{
  "routed_scale": 1.41,
  "balance_loss": 0.000959,
  "lr_router": 0.000711,
  "norm_place": "pre",
  "optimizer": "cautious_adamw"
}
Below are experts of layer 6 (counted from 0) of a mixture-of-experts language model. Rows are named router (the router's row for the expert), gate (a neuron's input weights, with its number), up (a neuron's input weights, with its number) and show model dimensions 96-191. Each number is 128 + 32 x the weight over its row's rms, rounded and kept within 0 to 255. Numbers have three digits each.
After each expert's rows: a language model's description of what the expert responds to. This comes from a sample of Wikipedia text that the model never trained on.

# expert 4
router:105118193122134139162157157113152104100104101152095142142135124110111144119073099108176138136096116122077090136176112148085143164056135156119181113210135118085131116140118134071117055092149097091102083090084162137118157136137128153118153175140135113124098117101164091138163164061084120158
gate0:107109134111090116105138083150182200177088150150139118182149170088103123115148109162164140134114174125092152150115069105162161118113127113137181147134077142118093131116081105139124134173135087158123103103099085138132093151164131143141116180166123123131186102139125186113214136152175154125
up0:183049092161118104166126138095109132130103172140136174136117104134162119073091127144107165166175091080154136104063087128130102133140142140180079124116181083117080116143088192117143157149137129167157095113097110137177118167099112069096141121124164113126120116146083098120078134086112163094
gate1:091147169097113118192127094133130097091130171177122191190080129133068185118163103150165158129125159138139110091123170135079154186153149130124130123144114135163150172144114119136141122142089119085110102102088169110113137138177113115079165120109123180188138120134153153170132138068138159110
up1:160194112132139051140179107127075107097195148093144133158095112085084083110100104141125147066130127107087095129120064102140092146140076156165116084123135094118144181137140171136145116154113123080108149135130144109117138086133130184158109149128151176158134144153186105123108109130155124184
gate2:125130076104137113168120139087086135185127172082129130156121148102154193124081119113090113057139098118191142150103137108135095194153100126145126173117112165109185120132085121200095132113073092077132151120113080162174131165092108158122132091200149046116151122160117131043187111119087104169
up2:080176131164080194241124149102085089097130165055143128173188152075131150124118148139133148202155156114039112107180149116102111132126192140067148120174179082124149145171151096095150150172138163119160123144068184134121130109150149189103103153112153109131130069099121108121163174073062112141
gate3:084147175131128120128152170137152102202144126168105172119081111085159127123106170116146144104086096096136124129154162133113149148131118128035143174121120185134189104124134185206117131187120057129158102124116132145136111106189112143182113095132135202164141084143117112132171106068112171063
up3:109173106105109054138165132119137159115156170113113091116138120107117153129125122077184159130156091140098111115135116107127127172169164113131130095119159097065092136118139125136183171108073152145112137099114109096089088173102150126112149120127134165115124143060094142144080105109065089154
gate4:103142127139132112126133125146115132163130122121180034151127095170137168049114086120096109168131163158072076132089177133150094173154120203147084166134116106104111112145169111062113148134127100129140085074166080179107125142149108157119137113087107056128116114135119111139130142136126123106
up4:110084182147104135151095106111128090169128167106156181158126140146072128081086120062090148131206100065097131171080197130109164182139184126136117125142110109065128140126128094170076071160106111130123096155125124146136139135125126098107138161114123169145147124116119132120180167083117187104
What it handles: Prepositions and infinitive to

# expert 3
router:075131184116139117124100131183170190150156098140122094111122117154175181172162151081150144112117086139105088103059167137109152066134128137144108108158121146135071146078139152113112144105168119161152120193082104115191099127133131149144093100146073135139160114192106138101140125184119102118
gate0:162089084153109179183128122138120108153100149163115108133092133124061144134148118129141101130127170156122098172160100144146091084113098117147122107114103114094172177063145085087122078083167169134127154190142065091119137109123110154190172127145113101147117156165111102118071128117092087108
up0:154127080084126141128131095124124124155131176142106120064132106153160141165146078074142150118169163171123096141127165113111123136087090178148115149151068157138159115140135035075065128039154148148187113112143104107126141118143130137109102108107109106108096095176115134127146120086092111122
gate1:080109121123146129098132173126119148112087109172094092134088133110091160172116109118158101085224058127073104067075168080149122106111151152087132159142086120065114147129129179165129152110178176163133121111118173170168134140103103116169120131124140164133115119076090114165163123156100070119
up1:114105139131132150082113134057164084163130148131096103182109111137158118090182132105088161145120117112093089104087085153164068122139139127132174094126176106146082116064118137129152174113128152151140115069123113219117081180107133150139134132108108115146111091111159098119128158071073167115
gate2:122116129099139156117137154150136144123156132200126114100068106082097148126101077105154174107172092089074152119115133149186193117159164159112058101129171122144062143075087108125132103116087173183136131072127154132159102094124034149144153131177106139087109118101109163181089074124166130079
up2:136149127126162123158158099071115117111153142086173151160174155134144113126152171168142151106102194087221166123131119184083101078127129108167173137128103121085165139141086165138136092106181131109154070124148200065045178086077160186091130146107161158082079181177138118136153137157129097114
gate3:145097129122138120114138193100145147144148044137118131116109081086110141086106086109102128142092138203114189092143156123153164130154144144111118201117099090136103127090150105082116081117173172134119139127129194138131083159142138151122157163095109159125074165141125156131093122117125099127
up3:123180120119106166131175113152113108085095113107126131171087137119099120099052130194088106100139158091185161100078169106116127147149125145070169119117129161107132151122086110101153167149144072062164103123144116163164164108193122121080099077149129075139152191136122114173123085137140165123
gate4:177096124123163157089194178129142140110145148180097153089137121165099134117061096151122141091208091179106066128109073085102163101128141173086135161146082101122157104121120115118110162141103150161145098162142135125130067069138120163145154183169117081154085114158124121171121074163028123082
up4:183085156161166147129127126150135100143098166156115163125187141160171154106175111119115103048135097162111168162139170175127143133101160146132101085149063108163117091060088149163090138160120126138104086127129132143140146069146089159168150170145097141087142112126147179151118144175095138123
What it handles: Infobox numbers and units

# expert 5
router:119106083108121117114131118140140133079050155106048173148136128167117140104083105157149109169157143144159126144059094110086151140081146116144088180185140098129105091142110106138112028133077136113104122159121143038149094166131168116180073111177099179161138165090108072160113136124120118088
gate0:133162078130127178119147081107136107104092087124049162092098119056092099081060082155155169123155139150145113142158141105111062127120154113128144111088153179099122097124095082166178153109166133097136095076110163111114127141186083140117114066126077110108157135145179162131117153115111108127
up0:159127129073109162127113146083159165104077142115100141106108069117065144024125120133185157094158141136154169140141143120113095074072114104163169152088202128067131096173077080164158086183127166085104102150137128090158151186123112175142120126097089159143106126146103106127095146124127099057
gate1:143120106111125141146107155118086118121110170115121139127144097052181122111068146188133172192080129048186164100087153129115154216180155108147085143173068123159116100130107160078056154141161160104130106104125115140163147139142144094113098119105120173130163098099105109073132134121096109095
up1:171100120115085098114158085128083173104138183106129154076103107097137153167125119140118083146127143117110142120156128085104193167120136156103082116135107173157111082128120118127117138118151135155122085087117110067153114165105070105187122114152136108177095114095064112132154110136123101153
gate2:102110154153118035091130118091111094087188138091146170119120160099187066110090142156056132211131077113177092100077185169216136095104098119076084083098117126120105127077098164130165060163135077181164077110153143113105093161144127107141106117122149173107155133121136103155160144100136166136
up2:195115088105154186156169142122130145171131162177199132123132148111156106092121172133102138076106104161097129146111189118105066152193120181104148125146125157139109091149092211096104087095180177136096052112110105146169201128085131136168136149081133097127040111111145163127147100112091084123
gate3:143080086156100116138168162158092138140120162118152087161170130094162108088118093151120173082114203170133163060136123086106161188153114066145124104087112173130140091200115173069149138109163052079126116111130123125106138099183083144144181117133068131172098090149115141101157087090137132118
up3:207088106095165145116138124179109175086084122141144125152095142164111175139142191050208160073114150151142114163045120104157114141072097095126157156157176120107113139111107112118147126132135148136064104138147166146127131133121159206089087077079158113172092100077091094110112124088145151126
gate4:075085128138094098104148079161106098097078115134127117146096143127121069125070119139106092208141114073128131101177095165147169118111202115074162138140151101142099177135116138156138107102067114088123102110165103133081118161133112101070118232166105096152136159125125135178105184098135195153
up4:126058127111121133150093018119134121101110104202134094094074126095116125143054153196125094113179133104147151130169130149124218057130185090102094169130134091121170154144090124150098136097160101112126168115144095106125151152194180107164093130153158074111167173067071121145152129091151172132
What it handles: Section and table starters

# expert 15
router:101160125119171166101160131114209121144132111138150080085088073199121171168177115110108098150149113134103122138183149099105105061115119077111157121128119127112122122114146146136073165144167128133174132128117150211106092147139110070161155111083031093141110131128148105124095169161167129121
gate0:109132097162090184137145152161128096097130135096117127142137134094148164125129143110140152131088175132142072113101160147090129135133105111215063169159155086168118178109156189147120131116087190095089092127147182082098151116157049137058066102151115135155086054125155089151106061110087129099
up0:142139132131158059125138131123116106144154136125121133181103131127159084138088120188191104174088155127183173125136124172139117065063106132094137193170164130187172106188117207100161081138097110125113179130085120133116147138099132150126170141129104138143149102111136114153087131156133114137
gate1:162138142101097118109121136146109149130121124132106108126156135127050166101097058176127115180120165136115184123070115124163171142103112152126135143117128108092142092140134150134088088127132160196138106154124089096086160122081116122107093091088132131184089153105091111076105080061054155151
up1:142122081094135169120150145217142144191099154134116126136045083134141190184103113150150135129197178131060078147118148149113112111106075079115126118167120130094140164128120111122107174102146106173102105174037161140117129206094129109155108110076137170077140143092083149128156109128156159126
gate2:169103161156131149133146155137099146139078115142075154172150105164097187144128126124153123053184143127128143108111093104116166134140129177112110169137098122040129080081141120129117093088177083159165168107204161094177100130063052126125116114170076127140130088122138149154096143171122133144
up2:102059148158133067075147143049115078156096127122099149092064172123151087136141198118103175131104102102157140150126168114127127179062129112109126069133140124138115114140160141147132125218120123113106153159148144121134159095112155122092180076090135106130152124157120134197131143165121107148
gate3:183147096167098139143130101075142086146134101145080175094106154116128089157080145130203128135085184103163083133138136104166103136139095137153089093079122153106063149106184101122136162119154099110081099146028060160119119099071115143155075143136133121146092119151144143113135131163164140085
up3:100099098156099051047113070123078102143115154113123164144178102124169111085095150109103125084099118125155160157165112194189168130143165129119155086169131131121058048192122119078111161136046142102102139066137112091114142168190163109124116102127121065087158145158132144086115071132137166121
gate4:117170106122154089116122145153158136092112138138082169129161125073112119168143203116134108171145091155107153103148125117145105148100134119113147137103134158050165137118131124203135142126144145167173158142141090105195142066108107131096122137071068115130110056176069116155113081059105161141
up4:120096138137088153103134134077145072121105148059059099107062105135060125146136094137127102135166102094111148154113156081136088117186144116083091133134134108148100147110144113161146115166142168118108118102180140114083070159077051107100113120158139116118138085098079165103143146189135110120
What it handles: Place-name pieces

# expert 24
router:162111162168155114170163070131172161126146170118105117071145177148090140124088165096128156122106067168164131107124089161147164120195148127140104146125144066147125113162101141110128139118066186095136112165071173094121108112049128145130074164111144171107092149119101121170109127153122126128
gate0:127145108141092139139128151139154109139142110106104109091152143086115116192130156113144153168115095149094068137126126139103176145070156145130098133129163084110205104080175063136095151096206102182200117095132165184089158184099149144143133086134124116134165124176127198074092170121117181149
up0:128144131124168160028144117169083095124135121175138155106110145171096103157107092132164066119154068170057089076071148108132125093079091114136094122108144158171161151164098091149126134159162148196174175111212122169083131072132113135138147154138112125148143089072174164164133067149144157121
gate1:138122109150181109117105129123119108188108100167110103110052100146143139178146072142163143133150139095157071096134157086193180153101128114125070151097125145119170119123167111080119099060166126156100079066132165118106154084139140186146136191120121161110154076092112122106098146103045133070
up1:099054124115094134092110188068136114158088169156134108135102128063085147169120141159097103031163229110168104076135103193183103109115182138148146143135088085132096189069119160096157125078126152122061087143141137077097103056145132180080101140077134181067159119177086121118095093164134102081
gate2:116095143069117083176127071129102077118118091111138108133134141165080149124110090164124156147147168138080178156122183042154117145119072119119110160103178147108093134136085173115101148108125101110096145107121089079110187180139123117129135150126122155122164162155158080142184162073141158095
up2:075141171147151148106183126135158073019117188138099126158177130112139090161166142087129141061136119144133158105160093102111099084122141122107087163171164101160120118143154116195145089122137167119126196106161112128144081153058130116133147072128069099184073116102157162140114139168170131177
gate3:177094118130147150082099153180120156161154162154101127106129135110070104098098077147169151139138125089117124089121173178091195137100101190101065149124083156107096139079122128102078122136187112115077140138176063132141078124095084162159107078097096129101144139139103152088126082123143112124
up3:091120088091136101087180132118122143172162160110161125197065187119118151126169108164136084114172141110121115136115134165108176136096127164115149137135111140158142197082103120124083124129093147129132067141159109108035149120095121131099154193043133116070202132186138129119144128109134200165
gate4:047141083145073100112062056097129129103112081103123120098134187177113133109150069181136159187091115144099110123121100145076140148160168162143059068147157131141107204154197096118140189102126129122124094125114126111121191097171169105096152116149156091123161113073162094126103121144128122144
up4:092164112146178147142146114151127143130078164108078178100130071141140128093106107127133181112116079100097106094142145082158156125168140071140153164086073128063181115071112162109174169112098153129152096105094188091187110175087086143167133044156081088112065151072180157150140147141151102114
What it handles: Sports table cells

# expert 2
router:162122143142132106219144112127145133123086101195172127149062168179111117172132151128135146121147114092130073058096081142155079114135153121157173103150127071145142096157108144124100205108091104115150151127099078175154149172191116079130154136176122077153129173128175140135086207152126127160
gate0:085167109094154150142106092127148057059103139096152172148079039165146072090134105137098184063067108123181125122140174095149130125107022204119140075064144117097114094175154053092198132110125141207140107095121147119142184119151132147106129143105123176152085128138167129140189117193107168139
up0:177099090085074112117077117131123184131118163141133142094167188111097134086129115149070071083123124137112145125114114173137084201101162185202154105159087115131108127101047110125249114131162120094113112155186178138122115138111131118167133127107161135193182128113098093098132120112183106132
gate1:136137061122133138088132101093136164163116134163127115141131142163084122115105096124089100174133201101050121096134065190129163124111122177140136115154111113145143121049242115084072116085120099175103080132185105111171107115172170142086108137109150175136141120168092100164110094105100087108
up1:102134117164109056140126106089116139146181137104122110147167122118156158160108150123092095070049165149129111164197171127142144151084067140097100115147119119123120142149105134158112111162078158129104103171171161120076167179185120091135127117158120107178101181195175101166084164105137144134
gate2:140133106086093137204100152156136144087134149112066137136130117107100101141099195134130142138087160108161143101124165085158174168150163167178149090158138083115096112130107141070162130117176148100141156166075124129108132134159117139132129184130136095133123179089063117126113132124090132143
up2:034100101127175100145154082063109174159101111120102099116088096118171111134161167127141143105198053099117169107074043078120137131147193144104125071132084109143107087161118104139165123139118133131092169127153162096132126142100162070109087023182161105196140084146145155109105142089161083137
gate3:136109122130092130142123135179115099105128137113159207087109148136212143059062115172106083168140168090171130132157113146195145134104168084140131121102094126167121107125089100144114161153123090108126096131141091119188115152127107159142153122139103134105102138096140155146180089159124161148
up3:116131131132097097147125097131135080085061083118096171084118172124115149129082145133156144135184161063146091096117088103122124148147123134134206052114130116134151117144088178145094119062045172113090159137202086129086135145099131140135107102131119169132146136126164145140169114102091146168
gate4:124142113106167117154092131131122128196108114138146198154165060136185106073078056118108090132214103072189131092122172119117142181054140152122103116090126052110157170092170146166091116144148069150110090158160140109104102169157110145084132127169126089113128092114124159151143112073130110132
up4:105111182134128149079198140086132139145115096130116130147122172081104151163141232099103176076128183163117121184136138070134114144162098150140154181154126085128105155135097145180116107118180131082136114137124132093130092182104102063083132121099137069147141162149089085111135115197108203112
What it handles: Personal first names

# expert 26
router:044111084117139095158162107096177153106152098132124165152147162140109143133090103133125120099174151125174157166155084081176104164118104144131093160162128077092106045144104145158118154109147093117112169082121122091190088117089115131134162149104130168122137130085123100166145124126117188162
gate0:128138121133141145165079179119115155137125077119117113142094100108170114118128136117070069171134148175109089141143159160114124086139117180078170120141050123195143118140068110121120126122178099155109138093175106110151210100117107154148155121175111164197168092107176161116057073121116135115
up0:132146100132137154166125082145150057106128126202127077127121132147122100128102148151107120144151153068104111129108092168108148155149124125097164161153169114096058121142139140135100072120136163100114125177117128129136155086147128145075109082128104102143146078159206171128083161125168111096
gate1:101056131170097111128126040152119097126177089193146119143127075160189112180118104143112149143086125101150092112155174140175093096142100156148157130146121093102104071126150107153153094122114100120165135062114086153109107114139155146118122137174143054119106142179160133077124151149094130135
up1:137161175110060127112113131159182129120129151098147143143107157102061126094102190084106121135171085131112132116089127099162154143152103111106076081092126091147137112130022123116136132111132093101123153114137108113174126138085096092127104162140138137137141141121205089134156119124136147097
gate2:126116113140126157146143080052101102178090146103149067162132133107102117158111151122156129148141122157147142125119161134098118154096124124138086124139146169162136119136084118126055111083226158057104090178080089159140178153183162129104142128114121154113137056077117159049129190139198104191
up2:133156082125084164098134140122142151137186104132119155106109134174159151078106120087128056081130143129158185131120114084092130133133126217134195142165125063090108109115117103146174112184146106147162188084226115125121161157083104142138111133065134152144110145112108098191124150136109142133
gate3:124139123130096141120138190099041123079075199163079117139170111142131199144122146204175146127168149059127168142103126055097152167143101083123127107125114114116118130130122174121116097181174124073107149095152138091158124136107107159157094092134128212151161113091164104110113152168115095129
up3:139120130184105133096096145128090168129081100086145141103109148130121124174108123158109116152057113206098198053191154172032074132198137163141143060123102123138169149184136104089126172147135127133160059152106173087108152164205164144136149107174140160170126160128166147144154116173115128207
gate4:121112127155167145134128192095117143167111045052067171139134106169149154198121154090076081109170101136135184140147141128114052147203099169118114123135101084122151112103143141131154118091087161131163116177161226134142031147117120099180091211168138079132157128104143080053136165133187089086
up4:104134153081129124148163141148125153140091170097135127159144096116144144144132130132153059116121113088133153107075142105111110106154162116149131171144131099179118079118084152082135191168107123117156159144124170049067126120096106098137175104197129114137122112113192097129142135144083043098
What it handles: List bullets and The

# expert 9
router:121094132064064094133137124137152172182207119125118130092101107114069100139159110104141150094076085146064152090128143085099132131144120125177139137166143091163146119090067138155138136130034181077090163127110117178090140140133139118163151147125157122154172145123152175142173126140144121071
gate0:146072158193169179128100111126061118084081156196120160097066124122105109191091112146120106164111150145136066109117138091163166144089134121124123060123113149110161150082185135157093105115130110180120135070155104131194157159103070167112228141119097139127133177127167106111100129133124176127
up0:174159161096094157160151134137198159135072090120103108167170126165173121030137125155103107126171123112076123133134092121135156131135086154118142180177130137153136078167110157082147120167123135099058126207151154139183140132099149078113084131112130122139127119124112135144147148187152144092
gate1:102162103127124147132119092114085065096092099116087131117126079133067131124099096087051155077144133144092165140165095079177092140239082114114155116141118122123113122104159084158168111098090133095125209126174132089178170136114089093135149136184097109143140127102152102157109114175151155151
up1:107144105100127122125112158121119088115125061077125121110157105116081110117117087102134139120073148171115072156173123124119142118122109172111174150162104103135129146086174122095103094085124105095130201108163187090168153114145120077135158115186089136163164064187118099175173118160153154051
gate2:107081169141126117075099190107149093149061154166123121118166156137142129142100168140137179132134151144157132062121122128113131164133089073118140102055195164099163165130162087128083110149172080106144134102146101156060128142116121118127139125112101112160114122105109081136170114111123162105
up2:139110085163120114117122124096157106190147122152123139111086077137170150154100182181177134115089169171089100143104137147084143151131143142125090191150180151099114120143162146112169141144085114114131166150124125178132095059146143123138129142159087103097126111076103155095137083077141143146
gate3:085163090119115113072115077102142126124131148129120098101160125096185082154136157148098111078101204083146124100103215134134161154086147157165077119129167081148194108102186051131160135079154108132198165106078102128140100167148153108059098178162164068147098109157134107142151105103155175130
up3:057139165131111091140105104132138105179125107078136125077148026070154163142162142119161092115082175115140128105114177138104100076092113113122137143126081129141171093142112116105141118144128192057163140055038112162086157129107133111118119165096104115126123116174108155114156152088129146116
gate4:105094135091093098151100159103159136110167150095145182144157104120080125210124149115157143188205106114137158147188113136154166105109100094140112119134076156148125099141131108122114128153136109089115057168115112108162141065125099102149144137136093130156157138069129146107171146087161114139
up4:132158104126120131198179139070167126141121184159066104101129162150108141047134134082130103076150121102105109120151163147112018138105103153121135139121122043145125123146142098161173148118159141114133162083141097144133097128125127161081105120101161154164095152128138095079139116092096181152
What it handles: Birth dates and connectives

# expert 7
router:129061212129130085101083113134120153144159094161169157107138163157152060122138129173144124135067101127162078141143112125122125132118119156151130140130167166081158104150156149104054078174166139112147138067147110164139130143120152115110142144165171098127127173132082161144157162133138151115
gate0:122100136161123112102157142028167099120116144151137126143130097123123156084129083117071159088151065091140197121135092138144196123151132110058146155091121119150079135084118125125161152088125157140096095084067096147120132126142132151148142081111116154123118150168112111138129111172119195086
up0:180152085138122121112184122166161107133131178113122075102192121151136147156205128125082120078101113144099185086177125134136095161182129115098132129104071093102108136119090179030205119161136143142147158141149131103199104125083152151135087147120126143117046157119131090141101090146122162140
gate1:163151094091140091120096157142109177143119124097128136148131139117175152111177144115138122103141169111101111134126134123060189144059114170128129153144163093130095090205151185166097145153098106158077130065153092124166148079119121162130203152198142091134146100129153179097122138107125114126
up1:066128116186107170113183113134118111149127110089099159106104138177127085158123209161136129156151121104118142147123104095098163108143092168103089073147066180125177116100102110151065131129138128097143113177115111085109124131129105109123123160119093130156130113156122132158078148149116137130
gate2:146126135152172135152101123088207102098094066089125142140163158100118167146091115148133130098174129121164183199128096127155161086129161181062153136121118131114124116163124163099146034119160161091131075090066151094193146132104144082092167119100118101112143141161161197123138168097171151143
up2:107111172141171082153086136114189085123120143134167124155134123113117212124085143162081155101141160222177138191138110132096162077127129158107151141117123122166169147162094063090129095204121119125175126098153161104145130090132159127078127089172174120160122108196177165144173105110135160133
gate3:146104135112115127114173129137116101121123127141156105147097104128137139060166165166113177188071124070139133132138132127151139113150179087126166148136100111156132135178070094146128044137131116128119096075118089125125117187160129124045143135025130169113086149082136148143142133095125132191
up3:107090150116176165095133159156106142116175115101154071130115135101128131157150138124118131134112097098159151128069141130177140069110094103199126179085158175142130111136128090117130120036105075117096163060083162081116161123135187119084143134067159154115081138090143109100120106116130125154
gate4:194107110125163131173171132064091136172087091158139122155106083142152140090149075116138073102110144147095114157145116152111105161074107111096091157171107134132100078099187094137127099121123119179103079117056164100190122166087119145191120068161108117130134132140122121105111147119103072111
up4:111123089099158184116157137176152155113112122108116123170065122104115171138093172138104127168156156177179089105163106159141118111143145107098131085112109098135153163166113195090147197088082086093116137153139134084147051161187097163116123119100115103127121132130134126149181050064103133085
What it handles: Citation and list separators

# expert 6
router:106150117106144106064166128165188148136117181076176023162170107171182146130140120136174106116155116128138146158197085136181150125096149053102054136093145154166162133123160103148123141201197147088125108097091099236059150129081152135103174130107021113110168141102109100181079170198191086144
gate0:088112124135113136109121151095136137137104125192156179131096131146135117156103115100140138145162074186181090166136153111091119121075186110146189154133134106150136116113103148137147120110081144193126119150165118131118058101148166116156082158118096132135099125153071172108205141095146141025
up0:122132137132065161154137158125115095124140124094142156161074131125166160136083129098160133162167158119103124102134109137187089076116138148167116180067085121158135114105150097159125125133222140121086076113106165149111146184125171153123127102202151104160158085210150154118111140059121118109
gate1:133112121132132082123148118119122110141085144111113102119159118150174223137140096129099119086169078139097153087154118103134122116149148118123146117074096088104150122168147121129098067090081152103138126152161125111105116170109108083157117160150138158136112072126131178087122112133136072143
up1:083071140082149164138149193095140035184090142095068154159133138178071145108129164123155136102148128105086127171142105119108082121111101146155185169036162082111158130170107108134081094121169185106112146093192197093129125168169167118135159127153123088138177076178166161160075153083069189127
gate2:182179107115096218130115135109139167125119121200127169130133132067124098197133164177201140176140115106151122117113133156127074127105114139082089123092131168073132165151125195113073092116117159111073162150161098104144112101082089127137117137163229121080119090164118096126166107122142109110
up2:141121112145126080116138132209101174099151117169157139137151125159065132096160122153112136126065140132153123149123120089066193137111133122158168107113079170044117103080149114102107131098131086200153179132119165137150103117171141167195153143162091190148101172125122139126150125084087175103
gate3:117165147097151139119108144123107105117098172135125133138120155149113128122124127111153156190087127067122167169164201122078145117160158173171159148146072086181106154185164145128059106107130121122121111144157168113132147088153091101106145157134158158163159114157194118152104151042161111194
up3:143107111182109114129172139152142086131065126111139173139080155053116107147110184176146113148125131105136078099123137090123180172183137189115132108139174200095102133113162133081152119138138074114144122099145115158133140152101042146146167094137128066085116145103108146125183131135112161159
gate4:139180118097125108140172134099108131122121081132102163142096131147164126187109145159166103116064099086142141158101151152141082116117145188120130123136129107160114113131184157187145097079134023187117160154103137128137142160119167164128154072113119119109092133148077140067178142142089117110
up4:161107146137088081113090130089085149116128132147119143138083147160147165125073153170109157092109070155074187158069126107145148094135136152113150054137131125168176083133119171110163109200041112168134069154107120097159135138133187164118132107143118126122118088117181133110136113067074146172
What it handles: Name-initial pieces

# expert 22
router:165201138145112130131136140188078129090120103154137127189106070097146122089155128135151090156143111158105097155140120117184144097153186138123171168144053093164160133127080073165178037120139120082121112063151104094103068158124164108100073102148175158131139129091108088165211123129115102170
gate0:127118148107122142065102103131111004144133112143099108105099125129134117143194082113124130071156154111134098135167114148115187115119138178119116139135068197158152101155087148163088098075128140118150077152158118154083103110140139112074162209156085083168164102129124153164079171150134168106
up0:106054096083189115179200173101135131121106111123171182117111132152114127118212128116138088117122083126165177077164184160111163108090157097109147145058191109135147111166109086112078124165137150169188168143143105104114102121053057125182138110085118127142134146124163152138137154089094099075
gate1:092154105125109145071140109171114127225078133129079192153168123156116146159161115139111171146105105181102154164160097129121168115147128184079103164133139184129134103107128130142143137132170125104103163087099166149116154122127093122174103130126081164154138101186098167140121126134107095070
up1:158118133090111116141144121106202220141083134162150113172118090138159103138096131090161147113148144151103104125124138150137152113117145155199144131117134099125058170172092088108111100167147139153162162139073090101105174119167145140133122133158109111131100081106075116095134124084069134041
gate2:167160122133090160087112121096186142112174084092105149040184094121151069106071114152078078156095119165093148124119143103097160146158162126170100154120144136150118145150168135092145144155139147159155115105137101160128127173162106132112128134126091088135132161126162148174078164049153159144
up2:159167127110117083136112115107146143135130097121104174125197129118143137126088147136103165134010093170152144165103117083162103185118086087120025112094144158201165118165129126084123137153102091129161143073124115125172131126139084121113125131138080098135116150133093113131136130075119159093
gate3:157100082194173102143129154096125076131106123106120143185127150099084066127118131137136151124147078131151162100107141123170076076077140157162117151071114075146105133149094078121137038145125086103079101133091100096102104078073064126103109138126148171135061119100143146148184096172093108085
up3:179118113138086129148085164180096142176117120104185162217158129103123069130110122106106109129143089132154120135109103104144113095085138169173123144116137114142100140176139142132138104114176091112097066119112110090150121103070145166124147090118149176107136086079149150178193088097088187117
gate4:108142082137145126153126100047089079125127177157101116121114089082107166126116098132147134073163173132132123094096135131134118117132120123134146174088123084185124177094115126107145145127099187152078074108073184103106104115092089143125187082150125135135127137137093134157142078146166154133
up4:120132108092105116166134073050169085068106113145048104162129134072119152098141105132122126077174186149160162084142108152113148155094101193179132157108163111106108148146167156134140081149097107113079110181110171068127115068132098111149102137133142204163162120066032149201169116159132136142
What it handles: The and number starts